config = dict(
    hidden_act='swiglu',
    moe_layers=[1, 2, 3, 4, 5, 6, 7, 8, 9, 10, 11],
    lr_router=0.00221,
    norm_eps=1e-06,
    learning_rate=0.00727,
    batch_tokens=65536,
    max_seq_len=512,
)
Below are experts of layer 3 (counted from 0) of a mixture-of-experts language model. Rows are named router (the router's row for the expert), gate (a neuron's input weights, with its number), up (a neuron's input weights, with its number) and show model dimensions 128-255. Each number is 128 + 24 x the weight over its row's rms, rounded and kept within 0 to 255.
Before each expert's rows: a language model's description of what the expert responds to. This comes from a sample of Wikipedia text that the model never trained on.

# expert 11
What it handles: Proper-name pieces for places, institutions and countries, e.g. University, County, USA, Canada, or inside Tomorrow or Araneomorphae.
router [115 113 117 111 204 151 118  84  80 178 146  61  92 125  90 112 127 118 116 127  78 113 120 101 122 123 126 172 115 127 103 118 149  82 131 143 129 108 110 120 150 114 166 131 130 165 126 109 139 162  84 140 146 154 126 138  97  99 123 126  84 104 144 115  89 147 150 120 128 125 152 151 136 138 124 132 115  92 146 163 103  58 141 157 116  95 137 149 114 122 140 117 148 145 126 102 138 139 111 119 115 168 102 144 126 119 111 129 167 128 121 100 111 120 109 109 158 114 124 103  85 111 151 132 149 128 176 126]
gate0 [151 130 123  97  80 163 150 115  95 135 123 115 144  87 112 109 128 126 116  99 149 142 132 168 124 149 120 166 110 127 109 147 156 118  99 127 149 118 103 144 139 141 164 170 135 141 124 132 133 190 113 143  92 135  99  94 168 127 123  96 106 113 156 128 137 136 117 130  89 114 124 135 122 144 135  97 109 159 171 130 121 107 122  94 176 162 131 136 115 124 131 123 124 134 158  97 140 107 144 112 151 146 135 136 135 158 140 137 127 134 149 162 165  58  96 147 138 122  99  80 112 111 140  89 134 168 112 145]
up0 [143 158 114 154 114 142 112 152 140 175 127 158 160 125 131 159 101 109 162 157 124 104 133 103 100 112 123 180 137 145 108 140 169 173 178 106 103 121 162 112 123  99 129 139 136 124 134 133 162  87 151 131 146 122 105 119 115 107 136 147  94 146 111 107 141 145 125 112 123  68 178 163 132 142 124  79 110 147 140 124 134 109 156 122 134 189 141 180 130 128 122 101 140 148  82 118 137 123 143  96  99  83 141 167 115 109 146 128 131 117 116 148 129 139 101 108 124 127 159 130 173 155 148  79 126 140 141 134]
gate1 [134 140 103 112 133 113 124 115 125 151 117 126 124 169  85 123 113 125 110 146 107 140 103 145  82 140 116 114 131 128 130 144 131 133 146 120  95 147 103 167 160 145 135 137 122  99 152 136 128 123  96  93 162 156 157 125 145 101 133 128 120 113 148 110 159 128 124 156 153 163 152 152 146 103 118 161 118 153 148 131 146 116 115 143 115 169 171 121 109 145 140 107 112 124  77 141 124 131 176 119 145 130 118 122 101 111 125 173  83 128 137  73 120  85 136  95  84 127 123 164 150 142 152 165 142 103 171 151]
up1 [120  76  61 107 162 121 151 124 154  89 172 116 118 123 106 122 122 129  96 122 103 104  98 105 103 162 126 128 129 116 147 175 119 134 142 127  98 138 139 127 136 173 155 130 125 106 137 110 133 153 155  85 157 151 130 122 152  94 134 124 158 120 140 136 120 142 124 110 176 130 171 141 144 115 137 162  86 137 169  96 108  84 109 134 122 149 158 133 149 161 127  97 144 103 108 123 135 131 159 102  85 140 134 110 151 122 103 185 125 129 113  96 146 155 127 147  87  93 104 139 111 117 120 152 135 164 189 167]
gate2 [ 81 112 135 113 154  90  99 115 163  97  98  69 126 117 169  88 156 100 118 123 125 151 127 157 120  97 110 126 114 143 117 154 151  97 149 116 125 116 141 118 117 125 101 119 126 130 111 134 163 147 141 120 151 152 106 114 117  97 124 133 117  87 153 115 119 167 117 112 108 147 110 144 124 124 117 156 100 152 142 155  77 173 161 156 128 116 102 186 114 133 125 117  97 117 157  97  64 116 134  77 119 130 119 150 146 140 136 125  97 156 136 134 127 104  92 148 175 162 125 114 117 124 140 152 144 117 119 143]
up2 [ 78 133 176  86 132  76 119 149 159 134 114 113 152 133 131  91 139 109 126 124 133 136 131 136 150  82  95 126 117 143 150 148 155  92 138 130  85 114 169  74 108 106  89 131 143 141 123 143 127 123 145 129 120 152  82 117 110  92 127 131 117  80 114  89 110 144 131 149 125 156 113 132 106 154 127 173 122 166 132 127 106 165 158 155 136 121 129 153 116 112  74 108 122 151 132 110  84  92 122  96 117 104 125 128 163 144 131 121  88 146 153 139 136 122 129 159 188 166 123 126 167 138 150 136 187 109 105 122]
gate3 [152 164 104 121  72 111 129 153 145 133 136 123  98  87 142 119 147 135 138 117 169 130 176 103 134 128 148 112 110 120 134 115 128 101 136 113 116 132 119 153 140  94  50 107 112 154 141 124 132 115  89 118 137 164 125 138 135 104 148 113 104 149  98 113  95 132  82  89  93 159 130 155 141 164 126 134 147 152 123 111 146 127 121 107 137  97 132 133 115 153 140 145 139 109 137  98 144  92 123 117 107 116 140 107 125 135  73  96  84 140 168 131  96 133 141 143 147 104 166  75 134 117 135 101 117 123 110 108]
up3 [143 131 156 149 135 115 133 181 132  96 143 152 134 119 137 104 136 121 110 145  99  92 110 124 112 174 131  99 157  99 115 164 120  93 142 127 124 149 130  63  89  74 174 133 113 118 115 124 186  82 151 117  88 133 145 139 130 119 126 108 106 141 116  86 160 119  75 133 160  97 119 153 115  98 104 118 108 148 102 143 112 117 115 118 160 165 102 154 146  89 147 118 112 135 140 128 113 157 150 124 153 133 150 137 122  61 142 180 124  90 108 106 142 128 162 159 106 130 127 129 102  95 129 138 117 153 147 124]
gate4 [127 119  68 144 125 119 105 121 136  87 136 108 106 145 110 147 154  97 143  97  83 115 123 127 143 113 151 132 141 126 143  80 126  98 129 123 147 162 124 106 197 166  88  96 139 147  90 107 177  91 142 119 108 123 104 201 123 114 146 134 153 149 140 143 148 114 168 106 141 143 150 155 109 149 120 179 122 130 134 115 101 114 113 107 141 146 102 161  71 139 118 142 134 175 108 110 143 104 130 121 125 104 134 118 138 119 108 117 167 131 144 108 110 134 124 111 153 164 100 113 135 187 125 161 127 148 119 118]
up4 [142 113 136 115 144 134 115 132 156 123 129 155 117  97 127 131 130 128 150 141 143 122 133 171 129 140  91 130 157 120 123 140 146 117 143 166 132 148 136 135 119 135 154 160 141 149 115 147 152 120 120 158 136 110 158 127 142 114 112 139 116 118 134 162  92  94 115 143 162 122 132 157 147 104 169  99 120 105 131 154  61 145 141 169 130 117 102 122 128 102  88 124 115 102 113 124 117 131  84 118  89 131 115 167 166 100 187  76 103 130 129 129 133  92 123 118 154 148 186 130  92 102 134 105 147  84 141 147]
gate5 [118  95 149 154  98 164 151 141 159 172 113 142 125 124 126 106 141 131  74 122 133 149 144 117 127 124 129 146 134 122 185 112 144  95  83 115 153 138 152  95 149 120 137 152 115 125 133 115 114 155  98 131 119 163 162  95  97 117  98 140 138 127 137  84  89 141 121 156 112 131 122 144 125 143 121 162 108 122 148 158 134 135 169 135 147 133 108 166 127 168 151 150  80 112 149 128 145 112 140  95 125 112 145 124 145 150 128 147 165 155 119 128 136 134 118 113 126 131 100 133 156 111 169 157 135 135 148 142]
up5 [157  99  96 135 126 143 120 114 132 107  80 105 123 106 139  95  94 133 146  93 158 126 137 152 133 115 137 127 134 137 168 133 144 167 153 134 134 158 129 163 127 100 145 111 133 137 147 139 137 158  90 138 132  72 110 157 159 159  85 130 118 136 120  78  94 125 112 145 139 133  84 115 115 142 141 119 114 131 102 129 115 101 134  91 144 136  65 111 121 152 155 130 140 120  99 109 144 142 108 114  83 154 159 140  86 103 148  94 137 131 131 127 128  77 102 162 139 132 126 108 100 140 105 130 127 121 125  65]
gate6 [ 94 127  76 121  84  92 128  92 118 155 163  86 121 102  99 107 108 117 157  82 163  77 139 104 113 125 163 141 128 159 103 147 125 119 121 121 137 108  87 147 100  95 124 124 102 117 127 109 101  99 116  99 130 170 122 108  67 111  98 116 147 141 114 131 112 123  92 120 119 103 176 106 141 135 105 123 122 115 118 130 134  81 172 161 129 145 136  75 176 129  91 138 169 192 147 151 151 162 124 131 160 133  97 109  94 120 129 143 139 154 143 115  87 119 141 136 114 164 116 102 148 126 143 103 100 115  67 149]
up6 [123 140 105 144 152 156 130 139 136 156 118 159 106 125 133 139 132 169 137 106 132 133 134 134 131 102 145 151 139 115 140 135 138 132 103 151 148 140 142 123 119 166 126 166 151 133 133 106 122 147 124 149  91 105 142  94 144  81 126 113 112 159 166  97 128 126 132 168 158 161  99 118 109 147 127 136 130 110 146 165 117 147 125  90 135 154 139 168  90 128 116 106 118 129 120 112  95 123 102 118 116  92 107 122 150 105 119 138 129  96 103 179 156 161 159  94 130 117  97 166 129 198 142 123 135  72 124 142]
gate7 [138 123 127 126 152 144 148 105 149 142  94 122 138 154 138 119 133 160 141 122 128 101 156 145 118 123 113 111 150 110 159  85 126 155 145 137  66 137 108 137 128 113 115 135  84 146 153 140 143 131 165 174 101 165 145  96 111 109 136 111 171 124 124 146 120 171 125 128 156  94 159 118 146  84 121 155 132 141 125  77 109 141 106 115 108 106 131 173 111 103 156 167 113 112 144 154 130 107 109  99 134 144 155 104 117  95 125 119 115 152 120  93 142 101 136 130 139 136 162 123 113 126 109 124 149 144 106 179]
up7 [122 118 127  93 128 130 103 171 134  90 153 114 145 136 143 119  97 126  91 128 139 130 151 154  84 133  96 131 138 186 123  90 145  91 132 123 146 113 163 131 116 102 111 129 161 138 123 113 108  94  87 123 110 133  73 155 150  93 140 106 174 133  93 144 110  95 117 106  79 120 106 182 147 117  93 161 155 122 139 124 110 105 100 137 150 110 163 134 142 101 113 142 123 134 128 131  87 107 172  97 144 141 124 144 130  99 143 113 102 142 114 128 152 157 103 143 157 183 130  88  80 149 140  85 152 148  92  98]
gate8 [ 91 141 159 152 138 146 114 125 142 151 154 124 145 139 157 148 121 117  87 141 125 159 128  99 131 117 114 113 138 124 150 177 167 135 113 126 126 111 127  72 148 142 100 101 110 108 114 166 134  89 163 105 140 120  93 148  96 138 120 150 124 123 128 107 111 114  97  89 126 112 137  95 127 151 148  87 137 181 145 112 102  95 115 121  84 111 124 145  98 141 104 122 127 104  81 121 145 104 116 136 114 171 136  90 117 102 119 117 110 106 109 130 116 128 117  91 108 142 111  94  65 144 152 135 114 137 105  94]
up8 [ 95 130 128 140 117 107  99 119  72 118 163  92 122 133 105 115 144 117 130 132 158 102  92 117 116 158 126 128 121 115 111 123 139 130 159  92  93 131 152 108 170 166 115 117 118  98 160  75 157 147 133 107 118  80 158 121 127 122 128 160 111 125 189 140  93 132 156 171 116 106 112 151 138 156 141 152 116  68 114 160 142 134 172 135 184 111 148  97 112 116 178 148 146  99 100 122 147 147 120 130 156 136 139 152 129 116 114 138 148 106 120 153 117 102 131 124 118  98 125 138  93 115 133 123 125 104 154 176]
gate9 [133 182 117 105 127 136 105 174 108 128 173  91 128  65 163 106 126 128 143 139 135 157 148 124 149 145  96 118 142 183 155 137 118 113 148 143  94 118  97 118 124 123  97 106 122 146 150 116 116 130 118 140 131 151 158 127  78 163 119 161 102 141 100 104 131 111 110 166 150 146 122 147 150 128 157 116 144  92  83 164 155 131 173 165 158 121 112 124 101  99 140 156 184 136 147 140 111 104 124  79 118 125 120 126 141  99 139 111 112 116 105 146  98  93 127 130 144 137 113 149 137 160 153 142 133 105 151 145]
up9 [138 125 128 170 166 158 171  82 137  99  84 145 132 186  95 125 164 147 123 108 133 111 117 147 110 125 126 155 122 110 137 143 120 161  79  93 114 141 142 107 131 140 120 149 131 132 126 148 150 124 120 153 107 128 124 137 157 129 119 118 162 144  99 133 107 121 147 168 123 141 167 111 141 125 110 154  76 151 155 132  78 132 125 129 129 123 139 132 156 144 128 119 132 145 128  96 148 170 120 172 117 151 121 129 112 144 134 135 118 148 137 113 149 169 102 137 106 134 129 121  96 108 124 144 144 155 178 129]
gate10 [130 101 135 118 105 131 127 153 142 132 122 104 132 141 165  95 139 120 149 136 118 151 136 137 136 125 116 153 139  65 125 114 165 110 126 102 133 114 120 136 126 123 102  75 118 154 118 114  93 140 117 145 122 117 129 113 151 116 125  51 133 132 151 120 104 124 170 123  69 129 144 162 142 166 135 120 110 133  67 172 129 110 137 128 139 149 141 161 156 100 115 135  95 133 141 130 144 157 102 110 165 121 175 119 158 119 131 148 146 141 100 120 131  98 151  88 118 151 104 107 128  96 165 112 115  85 142 163]
up10 [ 84 105 159 146  89 121  91 126 148 123 143 106 126 141 131  97 154 135 127 148 139 158 137 142 155 102 122 137 122  82 135 117 174 128 115 105 141 119 106 147 150 116  99 106 114 165 131 119  83 148 108 147 106 117 111 140 141 110 138  74 129 142 130 124 141 110 168  98  78 105 137 149 119 167 127  94 118 123  87 189 147 103 130  94 139 147 132 153 136 102 141 114 127 142 103 146 123 186 126  95 150 138 162 151 146 134 131 160 144 138 122 118 143  81 151 120 125 143  92 114 126  91 165 131 109  82 115 136]
gate11 [166  93  98 151 103 101  97 141  97 107 109  75 114 109 136 131 100 130 146 128  80 152 112 100 132 124 118 163 105 118 122 190 102 153 118 105 147 141 129 125  90 140  76 122 111 121 164 119 126 127 137 125 138 186 145 108  85 105 108 123 114  80 138  82 117 123 140 163 119 126 120 120 142 102 132 154 112 124 113 152 144 178 107 138  91 126  99 101 129 160 129 142 130 134 127 115 123 137 117 129 147 167  94 119 118 142 194 143 111 135 161  79  90  99  96 132 158 105 140 108 107 115 125  86 101 143 110 114]
up11 [140 120 168 106 154 162 186  98 103 130 122 129 136  85 115 119 150 111 135 161 140 127 144 166 147 110 137 141 127 161 146 109 116 141  58 156 129  98 117 135 146 151 123 144 134 167 134 157 167 129 136 144 123 105  96 122 131 133 163 158 137 130 107 162 151 152 148 117 109 125 110 138 173 112 140 118 152 165  97 138 137 118 114  97 108 127 172 122 151 157 133 160 141 127 101 151 130  71 170 135 159 147 128 125 147 154 120  98  87 123 122 164 123 113 159 150 158 111 141  85  97 151 119 143  89 148 126 135]
gate12 [144 115 134 114 115 137 114 128 116 144 139 146  83 131 103 110 121 133  58 110 177 150 138 148 118 119 102 131 147 162 140 164  95 139 159 144 116  93 127 122 104 151 137  96 149 137 156 162 134 137 133 150 113 127 129 104 173 141 138 137 143 171 114  93 110 124  83 147 144 145 132 144 162 122 133 135 117 123 124 127 113 103 116 140 130 145 123 191 142 132 148 105 111 175 105  82 100 113 110 130 139 137 143 145  94 132 155 188 125 132 148 146 156 118 139 145 143 172 188 113 150 148 158 168 136 139 149 174]
up12 [ 97 162 128 117 136 141 106 124 104 139 116 154 156 166 157  88  78 111 134  73 152 141 124 126 121 152 117 153 134 132 144 127 167 109 133 131 127 116 159 170 156 105 143 139 141 139 136 120 125  98 121 121 119 152 125 135 135 114 120 154 145 107 130 134 124 135 140 167 139 118 118 144 131 117 106 157  77 161 109 140 110 114 144 129 153 110 137 115 132 132 153 186 126 149 173 167 149 115  92 154  98 107 146 162 135 150 119 157 134 135 128 147  95 149 138 179 127 150 144 164 129 123 130 177 112 135 179 136]